python train.py --d_model=768 --activation="geglu" --head_dim=128 --vocab_size=16384 --norm_place="pre" --rope_base=84300.0 --qk_norm=false --beta1=0.95 --warmup_steps=200 --decay_fraction=0.721 --final_lr_fraction=0.0 --steps=9102 --dataset="wikipedia_en"
Below are experts of layer 8 (counted from 0) of a mixture-of-experts language model. Rows are named router (the router's row for the expert), gate (a neuron's input weights, with its number), up (a neuron's input weights, with its number) and show model dimensions 576-671. Each number is 128 + 24 x the weight over its row's rms, rounded and kept within 0 to 255.
After each expert's rows: "comes after" lists some tokens at least twice as common just before its tokens as in all text. This comes from a sample of Wikipedia text that the model never trained on. Tokens count by the router's weight.

# expert 6
router [146 111 152 116 138 119 135 139 171 122 143 152 189 152 130 155 164 156 158 113 148 128 135 126 131 142  86 145 124 137 104 117 130 145 179  98 141 137 114 116 153 113 139 148 148 154 133 102 103  89 101 101 143  91 150 172  95 129 123 154 166 119 147 146 110 157 112 123 107 142 115 143 133 110 195 133 154 143  95 128 129 119 148 151 142 161 123  62 142 133 115 145 121 134 107 107]
gate1 [ 79 133  90 160 119 122  97 129 107 153 129 142 105  95 139 101 103 157 109 121 142 148 140  93 113 108 159 120 111 164 132  91 122 129  72 110 158 123 167 126 103 137  79 116 116 141 121 143 110 131 177 106 120 152  66 137 116 125 142 146 134 149 140 147  76 122 161 143 132 123 105 113 130 150 121 156 173  91 130 131 161 108 140 143 158 117 120 139 164 114 106 145 130 151 112 182]
up1 [133 113 140 140 104 110 129 137 158 146 119 103 136 115  92 151 122 141  98 207 126 103 101 149  99 121 130 139 124 112 162 156 101 113 155 102 103 152 105 137 142 113  82 124 107 122 109 103  84 110 124 144 114 141 120  94 104 121 117 138 123 152 128 136 108 137 124 125 133 128 109  98 116 166 147 156  75 130 130 152 118  98 123 113 156 111 147  85 120 135 126 122 128 122 119 162]
gate2 [128 109 171 141 117 125 128 131 144 180 177 136  97 136 123 131 124 144 102 123 124  99  91 145  75 129 152 135 142  98  92 147 132 150 135 140 131 167 123 107 142 111 135 160 113  98 108 124 119  82 108 123 155 168 134  73 123 137 133 124 126 119 133 131 123  78 102 153  85 124 130 134 151 132 132 130 131 169  91 107 112 150 147 136 105  98 116 176 115 175  99 158 183  99  72 127]
up2 [136 126 112 157 151 136 126 145 105 148 102  71  97 124 112 152 131 116 129  82  84  86 164 102 146  99 115 167 140 157 153  86 153 158 112 105 139 115 118 172 119 130  73 148 105 114 132 103 132 159 144  94 128 178 181 125  95  81 129 156 136 161 128 140 148 118 153 101 109 143 100 109 110 153  74 152 151 109 129 107 126 150 106 117 141 101 124 119 125  94 153 165 133  89 117 105]
gate3 [124 137 130 139 161 129 140 137 161 132 123 127  60 163 144 139 115  90 140 122 142 165 102 107  98 130 130 130 119 157 115 137 119 108  65 124 148 126 138 120 110 120  97 144 125 116 120 124 129 110 132 105 172 105  64 123 127 123 110 147 134 126 156 147 147  99 145 141 153 129 107 126 101 120 101 134 115  91 128 125 123 125 103 139 100 152  74 128 156 153 103 108 137 125 146 144]
up3 [ 99 109 135 116  88 145  91 146 161 120 148 102 147 140 133 103 131 136 110 169 126 170 124 150 117 109 147 123 124 146 123 158 138 117  79 155 143 147 130 103  97 178 145 144 113 137 147  85 162 151 161 107 134 135 139 180 172 121 162 159 112 137 109 121 133 103 124 173 137 107  83 153 151 149 150 123 112 142 139  87 152 146 122  79  91 104  85 120 123 120 161 113 135 113  98 147]
gate4 [132 151 133 104 131 121 165 156 150  95 146 152 138 127 142 123  95 127 105  95 127 116 144 149  93 134 122 179 136 115 137 120 127 139 126 139 119 164 124 132 147 128 127 146 154 126 113 128 109 121 124 118 134 112 147 118 113 123 140 132 128 133 108 160 129 142 144 155 125 151 132 187 109 118 139 128  80  97 119 148  85  65 109 152 130 138 135 139 158 106 129 108 121 193 145 134]
up4 [114 150 153  94 134 109 113 174 138 146 141 129 102 165 120 139 135 105 129 147 115 102  99  99 132 142 138 138 110 124 140 108 113 170 132 111 129 148 139 125  99 109 141 132 128 129 135  84  95 125 122  84 130 168 152 150 119  69 103 141 156 126 155  92 144 118  65 128 122 120 105  99 112 172 143 135 167 143 154 120 167 110 104 127 111  96 140 104 117  90 118 142 139 123 158 129]
gate5 [150 140 135 110 121 141 145 119 108 152 133 117 130 137  87  97  84 147 109  98 126 154 164 124 119  88 120 172  98  98 148 122 115 144 121 124 157 113 101 100 103 158 114 156 128 132 148 131 123 133 131 165 101  97 122 160 157 116 152  89 160 158 153 153 100 103 132 164 164  84 107  95 143 104 105 117 128  99 123 150 123 140 126 151  86  99 117 112 133 145 134 127 126 137  93 169]
up5 [132 133 117 164 194 127 143 121 146 104 153 113  99 113 117 125 100 107 166 124 115 105 120 122 120 128 123 182 163 114 166 134  94 151 145 100 165 138 105 125 108 160  78 190 141 127 141 125 146 115 109 119 128 115 145 154 149  95 113 142 171 143 146 150 130 150 151 172 124 146 147 107 149 153  89  99 107 101 104 151 155 117 116 141 116 129 175 122 135 163 131 191 107 135 132 130]
gate6 [121 130 157 138 112 121 130 151 188 101  99 110 119  82 130 134  98 110 123 141 129 130 158 103 116 137 115 121 144 120  82 166 115 135  92 143  91 140 122 128 145 121 151 137 126 129 122 115 110  80 121  80 106 105 149 175 138 128 107 159 142 122 104 181 133 140 134 106 112  88 117 136 148 192 126 107 133 158 112 129 132 133 108 141 167 103 151 109 190  98 119 131 121 168 134 102]
up6 [123 123 135 129 111 142 132 131 137 151 142 120 133  90 117 116  80 149 112 130 114 118 106 156 134 126 139 109 149 123 104 126  82 127 131 123 134 159  94 104 130 154 111 153 149 142 139  89 151 159  84 122 114 124 144 154 142 119 118 177 150 146 121 157 118  95 140  75  99  74 115  92 102 151 145 146 109 138 152 116 125 140 107 152 108 170 157 112 165 154 148 125 127 117 145 106]
comes after: " of", " in", " to", " at", " for", " on"

# expert 0
router [130 137 136 134 113 147 112 134 150 107 131  87 146 160 149 156 104 103 160 124 103 158 143 154 154  99 109 123 143 177 118 146 113 118 156 107 136 158 105 167 158 139 166 140 112 164 145 154 123 109  62 136 160 160 158 132 108 113 100 116 166 112  97 161 140  98  88 107 106  89  86 137 148  77 133 142 142 111  98 118 140 139  82  94 166 116 113 161 133 154 153 154 128 148  90  90]
gate0 [116 137 133 101 146 160 143 128 126 103 126 138 165 108 135 153 105 103 134 144 138 158 164  54 113 134  81 105 176 132 125 129 151 135 136 109 134 131 134 123 113 146 119 122 113 128 142 168 115 133 149 136  77 117 155 183 133 132 112 126 146 124 127 122 119 123 162 154 113 181 130 114 140  98 153 173 170 125 103  97 119  94 149 145 142 127 125 124 100 117 124 127 112 129 122 139]
up0 [103 136 141 117 162 114 144 163 140 136 152 140 125 144 144 130 136 103 162 164 104 114 106  76 102 110 111 169 137  97 129 140 149 118 121 157 109 153 112 145 127 135 125 117 139 136 110 158 103 146 149 158 102 143 131 107 129 159  84  96 134 167 106 124 153 145 168 144 142 160 156  93 133 142 124 186 163  94 121  82 131 153 147 134 111 157  97 116 181  96 119 127 145 129  97 155]
gate1 [151 132 147 127 107 103 132  95 126 118  98 103 104 195 150 118 149 176 111 113 140 139 100 121 167 152 114 159 111 151 116 142 108 110 110 109  92 178 133 113 148 108 158  90 107 136  90 108 120 146 118  91  98 120 147 157 140 130 147 119 148 154 135 108 139 139 141 112 143 131 124 131 112 102 144 159 144  93 187 122 142 101  98 136 124 121 163 150 110 108 136 119 132 151 118  90]
up1 [135 126 123 143 140  80  86 122 130 147 127 142 138 150 120 120 166 107 105 124  99 136 171 143  88 100 139 158 128  99 141 146  78 129 117 154 140 135 131 126 126 171 145 132 113 132 107 160 128 133 118 118 115 151 115 175 189 172 132  95  82 125 142 158 124 138 133  97 112 136  84 131 148 124 130 145 116 159 152  98 118 111 107 110 115 133  80 118 146 136 161 143 126 142 121 113]
gate2 [124  90  91 102  80 124 136 134 142 122 131 110 108 126 138 106 165 144 139 116 150 144 124 173 115  91 120 133 107  92 116 116 130  94 181 176 135 144 125 149 123 153 101 111 112 138 126 124 106 129 125 177 121 163 146 128 124 109 154 136 141  99 121 158  95 120 139 125  58 148  83 143 158 132 150 102 165 104 114 135 103 123  99 141 129 147 171 129 166  97  89 127 134 159 111 106]
up2 [129 101 104 106 127 139 122  96 108 148 132 141  88 106 150 105 152 133 113 140 134 140 160  79 164 153 133 160 142 136 132 145 120 120 150 131 108 123 119 164 170 139 104 168 129 118 128  92 112 135 134 108 119 164 122 123 134 125 161 110 150 119  98 135 133 149 120 122 108 124  74  80 103 135  93 120 172 114 136 113 134 131  59 147 115 115 145 154 143 162 138 163 108 107 118  71]
gate3 [125 100 147 132 129 120  87 128  92 105 187 153 118 135 168 147 139  99 138 115 107 106 149 150 119 137 111 155 146 125 138 147  36 112 157  98 186 116 142 129 108 110 129 130 112 131 124 132 154 124 137 181 134 130 146 141 129 120 140 106 154 100 144 101  83 152 117 105 107 129 128 104 164 128 138 132 180 125  80 120 158  99 134 152 116 165 176 114 173 196 112 184  77 112 100  96]
up3 [123 160 158 154  54 150  88 156 121 143 145 114 131 145 160 114 119 135 127 105 106 158 121 162 120 116 127 118 123  83 107 133  80 144 105 119 127 121 104 169 171 151 166 196  87 125 135 103 152 109 127 114 143 125 163 152 144 142 101  94  96 130  79 140  85 136 153 109 150 106 174 119  86  98  99 111 159 132 129 123 109 115 139 157  86 105 137 133 130  83 108 154 147 128 106 117]
gate4 [119 103 146 128 125 142  99 120 140 176  89 142  90  99  98  80 120 108 129 170  90  96 117 137  98  96 151 104 105 129  88 115  76 132 121 137 120 112 159  95 199  88 120 144 120 129 153 152 113 127  91 122 133 143 119 124 118 125 118 141 159  83 132 124 118 115 134 145 136 123 177 116 186  75 134 157 129 123 103 177 130 112 140 105 112 168 107 140 158 130 125 118  98  94 118 140]
up4 [108 148 112 139 110 104 144 102 142 150 154 138 131 123 113  96 121 110 134 139 140 128 150 115 120 109 141  95 119 169 134  90  83 109 154 131 130 107 183 124 115  61 123 156  86 128 147 140 121 135 145 123 142 126  83 126 107 112 112 137 134 118 131 114 140 132 144 139 113 131 144 117 104 136 141 137 106 121 132 169 137  64 165 126 126 168  72 110 172 119 113 115 125 134 141 129]
gate5 [138 136 129 155 155 135 120 125 155 112 118 179 131 111  73 118 119 121 130 104 174 152  81 120 147 146  93 137  91 116 114 143 124 119 141 100 145 105 137  88 168 135 176 136 135 141 124 136 116 127 127 100 128 129 128 125 148 135 184 117 137 123 131  63 103 133 134 164  82 115 139  83 146 135 165 106 100 144 143 101 101 142 177 153 129 136 122 148 116 134 174 157 146 121 111 163]
up5 [148 156 100 114  70 146 121 137 145 143 129  93  92 138 111 193 128 103 124 101 147  73 101 146  95 117  99 115 186 128 113 121 126 161 146 156 134 125 135  85 134 161 106 133 101 113 154 134 141 119 133 155 115 108  96 183 137 122 117 126 110 134 131 102 130 102 106 129  85 133 106 145 137 148  77 149 127 114 101 136 110 128 123 135 114  88 163 106 122 131 127 132 152 137 135 163]
comes after: " |", "|", " one", " List", " C", " served"

# expert 17
router [128 122 132 148 161 131 141 168 114 140 159 118 109 159 169 158 157 137 143 138 122 101 142 149 143 142 115 140  83 139 132 118 112 133 150  86 149 187 135 141 183 113 180 113 164 135 116 114 124 122 121 114 121 114 123 108 142 116 141 128 169 111 127 155 157 117 136  63 119 119  90 146 130  75 168 144 142 129 120 126 135 110 156 100  89 146 105 115 102 171 137 116 169 125 126 135]
gate0 [169 120 144 101  98 117 114 154 134  97 134  72 131  83 132 162 133 166 149 151 104 122 105 148  48 131 136 143 115 170 137 158 155 120 171 131 123 148 133 125 159 132 141  94  95 150 146 141 149 116 159 158 124  98 146 115 103 131 145 138 166 103 119 133 133 118 101 139 130  80 136 127  92 133 169 136 138 167 158  97 180 126 126 109 151 102 137 110 106 157 106 120 127 127 112 138]
up0 [151 146 113 125 112 135  84 188 114 123 148  78 112 122 147 166 154 127 122 135 127 133 174 111  54 122 122 139 107 140 147 168 130 138  94 134 153 177 109 128 132 118 123 138 121 125 117 114 115 104 113 151 136 148 126 128 110 140 138 139 130 110 127 125  89  99 106 117 161 166 131 114 120  89 148 207 122 111 117 121 154 155 114 129 104  97 126 128 140 126 109 119 138 112 145 115]
gate1 [109  79 118  83 143 166 155 168 160  92 152 171 160 107 178 146 106 191 102 110 111 128 158  95 171 132 115 114 124 132 110 181 127 165 107 121 135  99 126 167 143 140 132 122 126 121 115 110 126 147 124 111 135  82 121 106 172 127 101 123 129 123 161 112 120 105 127 146 161 106 114 121 131  90  99 165 115 145 124 154 174  82 190 106 155 133 151 161  97 122 113 129 178 166 146 103]
up1 [145 147 175 133 137 127 120  89 133 148 124 138 106 133 127 128 165  96 128 121 123 134 113 131  83 137 154 157 126 148 131 126 160 110 113 148 143 157 120  82  97 124  99 121 128 139 141 132 141 118 148 156  83 185 127 124  86  95 151 105 103 130 102 148 152 122 119 121  90 189 130 117 127 143 107 108 127 149 112 132 133 150 146 149 115 116 132 118 147 112 126 102  75 127 133 138]
gate2 [ 93 130 162 108 146 124 133 138 134 169 146 120 127 131 166 123 129 110 137 119 150 147 148 141 142 120 130 169 133 133  68 127 163 104 122 143 103 117 134 146 167  95 115 105 131  97 143 111 105 123 149 124 143 162 122 141 134 118 157 108 139 126 115 160 128 158 142 112 129 116 138 167  94 164  99 136 106 135 134 135 133 153 118  99  95 133 156 110 121 101 156 122 113 124 172 124]
up2 [133 109 143 115 107 150 170 143 116 165  99 109 131 125 148 110 123 133 102 133 164 136 118 107 133 114  99 167 125 100 104 132 128 129 138 177 103 123 186 151 136 143  96 149 112 123 141 119 146 125 140 103 152  96 135 148 174 101 153 127 143 130 132 149 159 111 117 110 132  96 129 108 108 189 114 101 121  96 129 134 140 144 123 128 100 134 135  94 133  73 132 170  85 134 138 113]
gate3 [ 93 129 138 111 129 180 126 123 112 142 126 126 126 108 134 146 102 130 151 105 149 102 110 122 134 115 128 190 136 149  91 133 130 179 134 154 165 119 130 112 118  93 137 129 178 133  57  72 135 100 134 103 109 115 141 127 147 142 100  91 120  96 138 101 134 174 123 101 174  87  75 144 124 121 166 128 152 112 101 116 134 118 124 116 150 116 104  97 128 143 185 179 123 166 121 152]
up3 [126 130 139 131 147 124  97 145 141 134 134 140 117 142 146 161 147 128 143 124 132  91 111 153  92 137  88 215 122 120 103 124 136 135 154 119 121  96 104  97 123 101 155  85 152 140  96 131 136 124 172 135 136 140 145  93  90 130 151  94 115 107 132 100 106 160 158 104 137  83  86 160 156 105 124  90 128 117  99 144 130 107 125 143 130  63 115 140 112 157 103 136 141 138 136 146]
gate4 [132 169 126 120 148 123 150 175 128 171 130 109 147 123 103  85 134 131 129 166 130 143 113 133 113  82 143 159  72 137  91 101 130 105 113  80 136 146 125 135 167 122  84 137 119 130 147 133  94  78 200 101 124 129 159 142 137 129  88 167 118  94 116 110 107 202  80 126  90 137 109 124 123 142 131 140 157 161 108 127 150 187 132 115 106 141 123 151 120 155 127  87 128 135  97  93]
up4 [137 167 160 123 118 173 110 129 164 161 136 131 136 100 114 146 116  80  94 120 127 116 161 142 107 148 127 143 122  95 102 165 110 146 161  79 138 116 166 132 110 149 103 125 137 118 125 143 155  92 139 145 152 108 118 141 169 105 125 182 140 137 170 152 159 157 119 131 137 172 110 137  93  45 140  94 108 156 134 106 167 142 119 129 132 140 138 127 131 117 192 138 130 110 144 152]
gate5 [130  84 115 144 173 132 169 141 132 144 132 145 139  66 151 113 122  86 131 120 127 150 135 124 169 133 150 114 109 121 145 128 132 133 118 108  92 136 116 146  85  87 150 152 155 115 120 113 109 159 121 168 123 123 154  97 117 160 149 134 113 148  84 110 119 135 105 133  91 158  89 148 124 124 121 121 156 100 187 111 112 143 184 123 132 106 127  99 147 156 130 116 152 107 102 170]
up5 [121 158 195 106  90 141  96 114 146 119 131 126  78 101 123 110 113 135 137 105 141 157 139 130 152 170 120 122 132 143 121 128 129 139 127 161 108 101 137 119 151 140 151 122 167 129  86 101 127 103 115 106 148 110 116 156 101 112 109 141 131 123 139 100 104 157 114 140 137 104 123 155 110 104 119 134 111 113 126 130 176 100 113 152 141 119 140 113 118  88 151 131 177 160 155 133]
comes after: "\n", " ", ".", " =", " ==", "==="

# expert 15
router [ 99 131 134 147 165  99 141  80 154 163 151 130 113 136 114 136 154 118 139 107 132 147 109 121 157 146  68 146 114 138 117 164 121 140 148 103 121 172 120 173 152 135 143 112 139 153 137  90 122 138 119 111 160 128 120 133 101 158 142 136 154 138 118 123 103  99 123  92 122 129 135 130 147  94 125 123 118 142  87 121 133 154 152  71 122 115 122 149 122 105 144 133 121 127 105  73]
gate0 [139 169 181 110  74 145  81 135 110 150 140 156 151 133 138 135 131  99 161 202  97 124  68  88 117 132 123 151 119  99  93  84  72 120 121 114 129 126 146 136 143  90 180 125 178 154 125 147 150 118 128 100 148 113 150 137 134 119  90 122 117 116 105 133 129 102  99 118 101 106 138  80 150 103 133 128 151 110 129 128  99 154 140 170  97 148 118 149 116 107 134 117 113 125  97 124]
up0 [120 137 163  82 105 103 111 109  98 157 107 125 151 147  97 140 130 128 202 135 114 151 109 122 133 104  62 142 108  71 110 115 110 138 115  79 119 134 123 122 147 106 143 136 157 147 133 152 117 111 129  82 124 104 141 159  98 144  96 135 120 119  99 139 144 138 124 113 126 139 132 109 135 126 129  94 113 107 146 156 115 132 139 162 112 105 123  98 100  75 150 113 137 116 148 143]
gate1 [133 123 110 102 206 122 145 112 148 143 141  50 134  61 118 118 107 121 143 100 147 139 114 138 125 127 111 133 106 127 118 121 145 139 120 115 112 132  94 105 147 111 127 171 129 130 159 155  91 111 109  89 107 162 167 137 143  78 127 144 121 138 142 129 132 127 117 140  80 112 110 159 135  92  94 129 153 126 114 185 130  94 127 158 112 134 115 129 157 120 135  97 177 180  94 107]
up1 [126  78 114  53 140 105 143 132 106 136 104  85 130 131 119 136 107 121 172 144 140 139 120 103 133 132 148 121 128 122 166 128 154 159 140 116 156 160 129 151 152 117 133 133 121 126 127 183 133 145 103 118 109 129 131 142  77  95 139 122 118  78 129 129 157 118 144 112 132 139  93 119 152 137 113 138 130 128 134  93 117 131  82  96 140 148 152 110 137 132 104 163 152 133 142 121]
gate2 [130 142 175 139  57 119 161 122 157 137  89 144 129 141 107 148 148 154 103 152 161 110 125  87 133 142 132 141 149 129 137 140 116 100 111 163 109 135 154 144 105 122 116  69 123 129  70 141 146 132 129 142 127 104 131 136 194 108 107  92 120 140 106 168 107 128 153 100 151 118 170 120  83 123 115 148 142 122 125 123 140 143 102 144 138 154 187 153 122 100 104 131 120  94 108 132]
up2 [ 98 125 129  68 144 108  64  81 172 144 126 104 108 155 104 145 143 114 131  91 137 102 144 140  99 142 133 140 161 138 116 142 127 164 119 102 133 141 137  50 146 124 137 145  82 126  89 122 117 119 173 109 140 151 127 157 142 122 135 108 144 128 131 138 104 119 119 113 120 139 124 134 114 149 131 124  88 120 130 106 110 129 118 127 103 149  97 126 152 131 110 134 135 110 176 110]
gate3 [115 179 176 172 119 119 108 132 120 144 125  98 127 102 110 145 101  95 132 134 132 152 146 162 213 153 140 164 140 148 127 146 135 133  98  90 121 137 110 174 157 139 151 117 134 120 165 102  90 174 103 133 137 139 137 129 157 148 112 136 137  82 155 129 112 114 135 110 100  90 152 143 126 135 127  83 142 103 144 196  87 131 146 148  93 165 139  77 116 118 185 140 137  97 131 148]
up3 [137 123 166 131 136 140 137 108 122  78 153 103 146 139 130 154 127 112  87 108 138 126 112 129 120 121 109 130 110 119 122 147 107 145 145 139 129 102 144 121 123 120 109  96 142 138 112 154 139 112 144 156 137 144 135 143 124 168 139  83 146 177 114 132 113 125 104 127  99 144 127 170  96 116 177 168 118 117 114  98 108 127 173 165 147 128 120 159 103 124 135 143 145 127  92 190]
gate4 [119 111 113 113 143 129 144 110 154  78 126 122 122 148 146 125 152  98 119  99 130 142 117 135 160 123 141 122 127 134 145 129 132 103 158 123 118 118  64 119 131 120 106 125  89 128 134 138 104  96 137 153 155 130 130 157 132 139  82 115 137  96 120 121 118  87  89 137 169  85 139 136 114 160 147 121 143 111 133  97 102 123 138 111 119 121 135  99 146  91 134 146 176 143 163 143]
up4 [139 164 137 151 108 125 111 141  95 181 152 139 138  95 134 111 106 148 104 143 127 102 161  83 135 174 143 129 147 106 117 129 182 109  76 109 133 153 153 124 113 159 107 155 178 140 130 159 112 162  94 103 109  91 132 151 134 130 122 143 123 169 139 169 114 140 191 145 103 146  98 179 188 151 100 151 105 176 128 149 137 137 150 150 132 152  98 189 103 172  95 121  99 114  97 139]
gate5 [124 159 106 184 203 110 100 129 122  52 149 111 113 127 148 170 132 129 163 111 152 157 115 128 105 113 150 122  98 104 149  83 135 105 132 126 148 125 145 120 116 136 124 123 124 135 146 161 136 119 100 153 152  73 120 186 117 147 115 181  93 113  96 148 108 140 119  85  98 131 126 165 168 154  91 100 141 115  99 132 125 159 135 120 131 157 114 134  74 160  75 122 138 152  99 135]
up5 [119 144 113 124 140 155 127 116 121 127 108 111 118 155 126 145 133  96 164 162 136 159 159 152 109 133 108 109  94  97  84 127 110 124 145 142 117 147  98 129 151  81 141  98 132 118  93 138 125  79 127 102 142 115 140 136 148 134 127 104 165 125 132 153 136 103  91 137 166 139 131 154 126 105 111 112  71 110 121 145 148 119 122  94  92 104 143 153 153 113 105 133 136 125 122 142]
comes after: "\n", " ", "-", ")", " 1", " 0"

# expert 13
router [114 138 121 167 123 138 125 169 139 144 130 140 197 150 147 140 143  86 129 137 156 113 122 113 136 141 135 150 115 159 126 110 129 141 146 108 108 174 158 125 148 118 159 146 136 173 123  96 128 102 115 135 164 112 115 146 113  89  93 122 137 118 153 146 107 138  61 117 134 105  96 151 131  78 117  86 185 177 118 149 186  93 156 149 135 135  76 105 114 135 104 150 132 126 134 104]
gate0 [127 130 149 152 139 127 169 112 150  85 139 137 121  99 142 152 170 133 111  95 135 115 125 124 124 154 139 109 155 161 134 139 128 168 109 138  84 128  88 124 151 179 130 133 129 122  95 121 152 111 129 151 161 155 150 119 154 143 157 132 138 125  77 116 130 148 154 147 141 146 155 107 130 126 140 137 127 102 125 138 107 167  98 126 116  74 137 114  96 120 147 188 152 118 145 136]
up0 [131 110  88 130  98 100 113 112 120 164 152 145 132 124 122 114 118 123 146 167 138 108 101 127 109 153 143  94 133 135 107 132 133 120 122 103  95 108 155 134 145  99 125 123 115 126  96 158  90 110 148 137 115 155 134 110 161  78 158 111 116 148 158 149 114 115 118 121 105  85 129 100 143 114 147 141 113 114 120 130  87  98 175 106 136 133 122 137 166  96 103 171 149 147 106 153]
gate1 [141 117 108 115 105 129 154 134 117 144 119 181 141 138 145 124 117 130 136 138 129 131 110 127 115 122 136 131 139  72 137 138 108 112 108  96  85 124 135  96 137 130 100 133 162 128 112 177 100 122 129 113 149 135 123 133 116  30  91 131 140 135 126 124 121 108 128 156 100 114 161 118 115 121 107 147 124 141 148 136 158 124 118 140 118  98 142 134  91 134 145 122 121 115 106 159]
up1 [119 149 142 122 121 132 144  71 157  69 153 126 136 129 125 124 138 123 117 134 123 148 115 134 102 135 140 116 114 133 163 146 153 164 127 161 139  81 169 138  54 149 154 111 156 122 143 128  94 133 114 126 147 104 106 136 124 156 133 153 148 101 135 123 144 118 166 143 132 139 134 153 183 159 114 134 150 143 109  97  72 135 172  55 116 139 115  98 166 110 134 151 128 137 157 161]
gate2 [130  97 163 119 127 114 131 159  74 122 120 136 157 118  94 138 131 102 128 182  96 109  88 140  96 172 114 138 184 124 115 173  84 110 119 162 122 131  87 121 111 132 141 149 109 132 113  76 164 147  87 192 108  95 145 129 164 140 110 112 125 160 128 164 148 119 147 111 102 109 113 120 106 113 125 166 121 126 104  87 138 114 104 151 112 135 102 155  93 109 135 139 158 122 144 126]
up2 [136 139 141 101 126  98 148 124 166 126 152 130 142 112 148 142  96 121 131  82 134 150 139 122 114 140 114 144 112 125 111 111 139  95 165 131 116 122 161 163 129 104 130 109 121 125 168 161  76 113  93 116 152 136 103 116  77 110 135 134 140  87  95 151 122 131 156 127 147 106 109 101 127 151 108 115 143 147 137 168  83 150 181 137 122 138 115 138 147 124 128 127 105 131 140 131]
gate3 [123  79 108 115 149 112 135 128 118 113 128 130 132 124 122 116 152 172 131 138 142 144 107 114 149  85 121 147 140 129 128 148 139 197 138 146 129 125 142 116 134 105 133 124 140 138 156 121 124 118 127 134 165  94 117 131  92  59 127 164 115 151 130 134 104 112 142 141 129 125  97 148  98 155 109 138 110 154 138 138 105 134  90 111 109 129 144 106 113 115 113 132 146  76 152 119]
up3 [157  77 108 143 120 113 166 144 106 132 121  89 110 157 125 102  89 162 178 120 149 121 117  91 147 107  96 152 127 103 137 137  83 130 119 142 104  78  96 140 128 147 151 120 127 127 145 134 138 130 136 121 119 136 117  68 138 115 135 136 129 143 135 154 111 119 142  95 156 146  88 113  97 121 135 132 109 112 144 107 104 134 110 173  75 118 175  81 154 109 170 171 125 157 128 113]
gate4 [160 135 111 149 128 145  88 133  98 149 111 120 129 143 131 161 110 102 137  91  57 104 117 124  87 132 119 145 149 105 108 123 110 142 108 118 132 121 153 107 117 133 140 125 120 127 112 122 164 140  97 109 129 117 106 132 157 131 132 149 133 125 109 144 125 113 151 181 143 122 115 101 149 104 146 153 123 103 102 138 112  86 118 160 121 126  94  69 131 176 132 142 144  84 116 107]
up4 [ 92 120 103 121 112 108 126 133 107 136 132 155 126 163 122 132 143 115 160 111 168 142 126  96 123 155 107  95 120 136  85 192 111 134 154 134  96  79 143 126 131  96 102 113 147 129 116 133 102 107 120 108 119 155 110 149 189 100 131 133 152 151 137 149 145 163 128 137 122 135 155 160 152 143 117 143  97 104 121  98 147 145 126 183 127  85 118 109 145 120 118 122 115 167 138 135]
gate5 [148 121 135 133 116 148  91 136 160 146 177 131 148 122 156 126 142 124 129  98 152 105 150 105  82 173 116 138  98  75  95 118 115 114 158 161 117 119 117 124 130 130 162  86 143 127 141 126  97 129  99 101 144 153 155 113 185  84 140 131 116 126 135  78 121 126 133 186 116 146 127 195 137  53  91  92 125 120 142 128 141  92 121 145  94 136 132 123 122 147 121 131 145 129 189 148]
up5 [145 107 108 159 152 109 133 134  98 118 138 150 174 122  79 151 114 135 113 112  98 152 106 168 129 107 119 126 155 147 163 183 155 153 118 121 140 157 133 142 120 148 128 127 152 140 134 117 120  92 122 109 103 152 115 184 125 135 139 104 127 151 140  93 206 168 192  89 138 120  84 103 147 156 149 119 142 130 153 184 126 156 147 104 114 134 133 116 136 116 102 151 152 134  82 123]
comes after: " |", "|", "′", "°", " 1,", ":"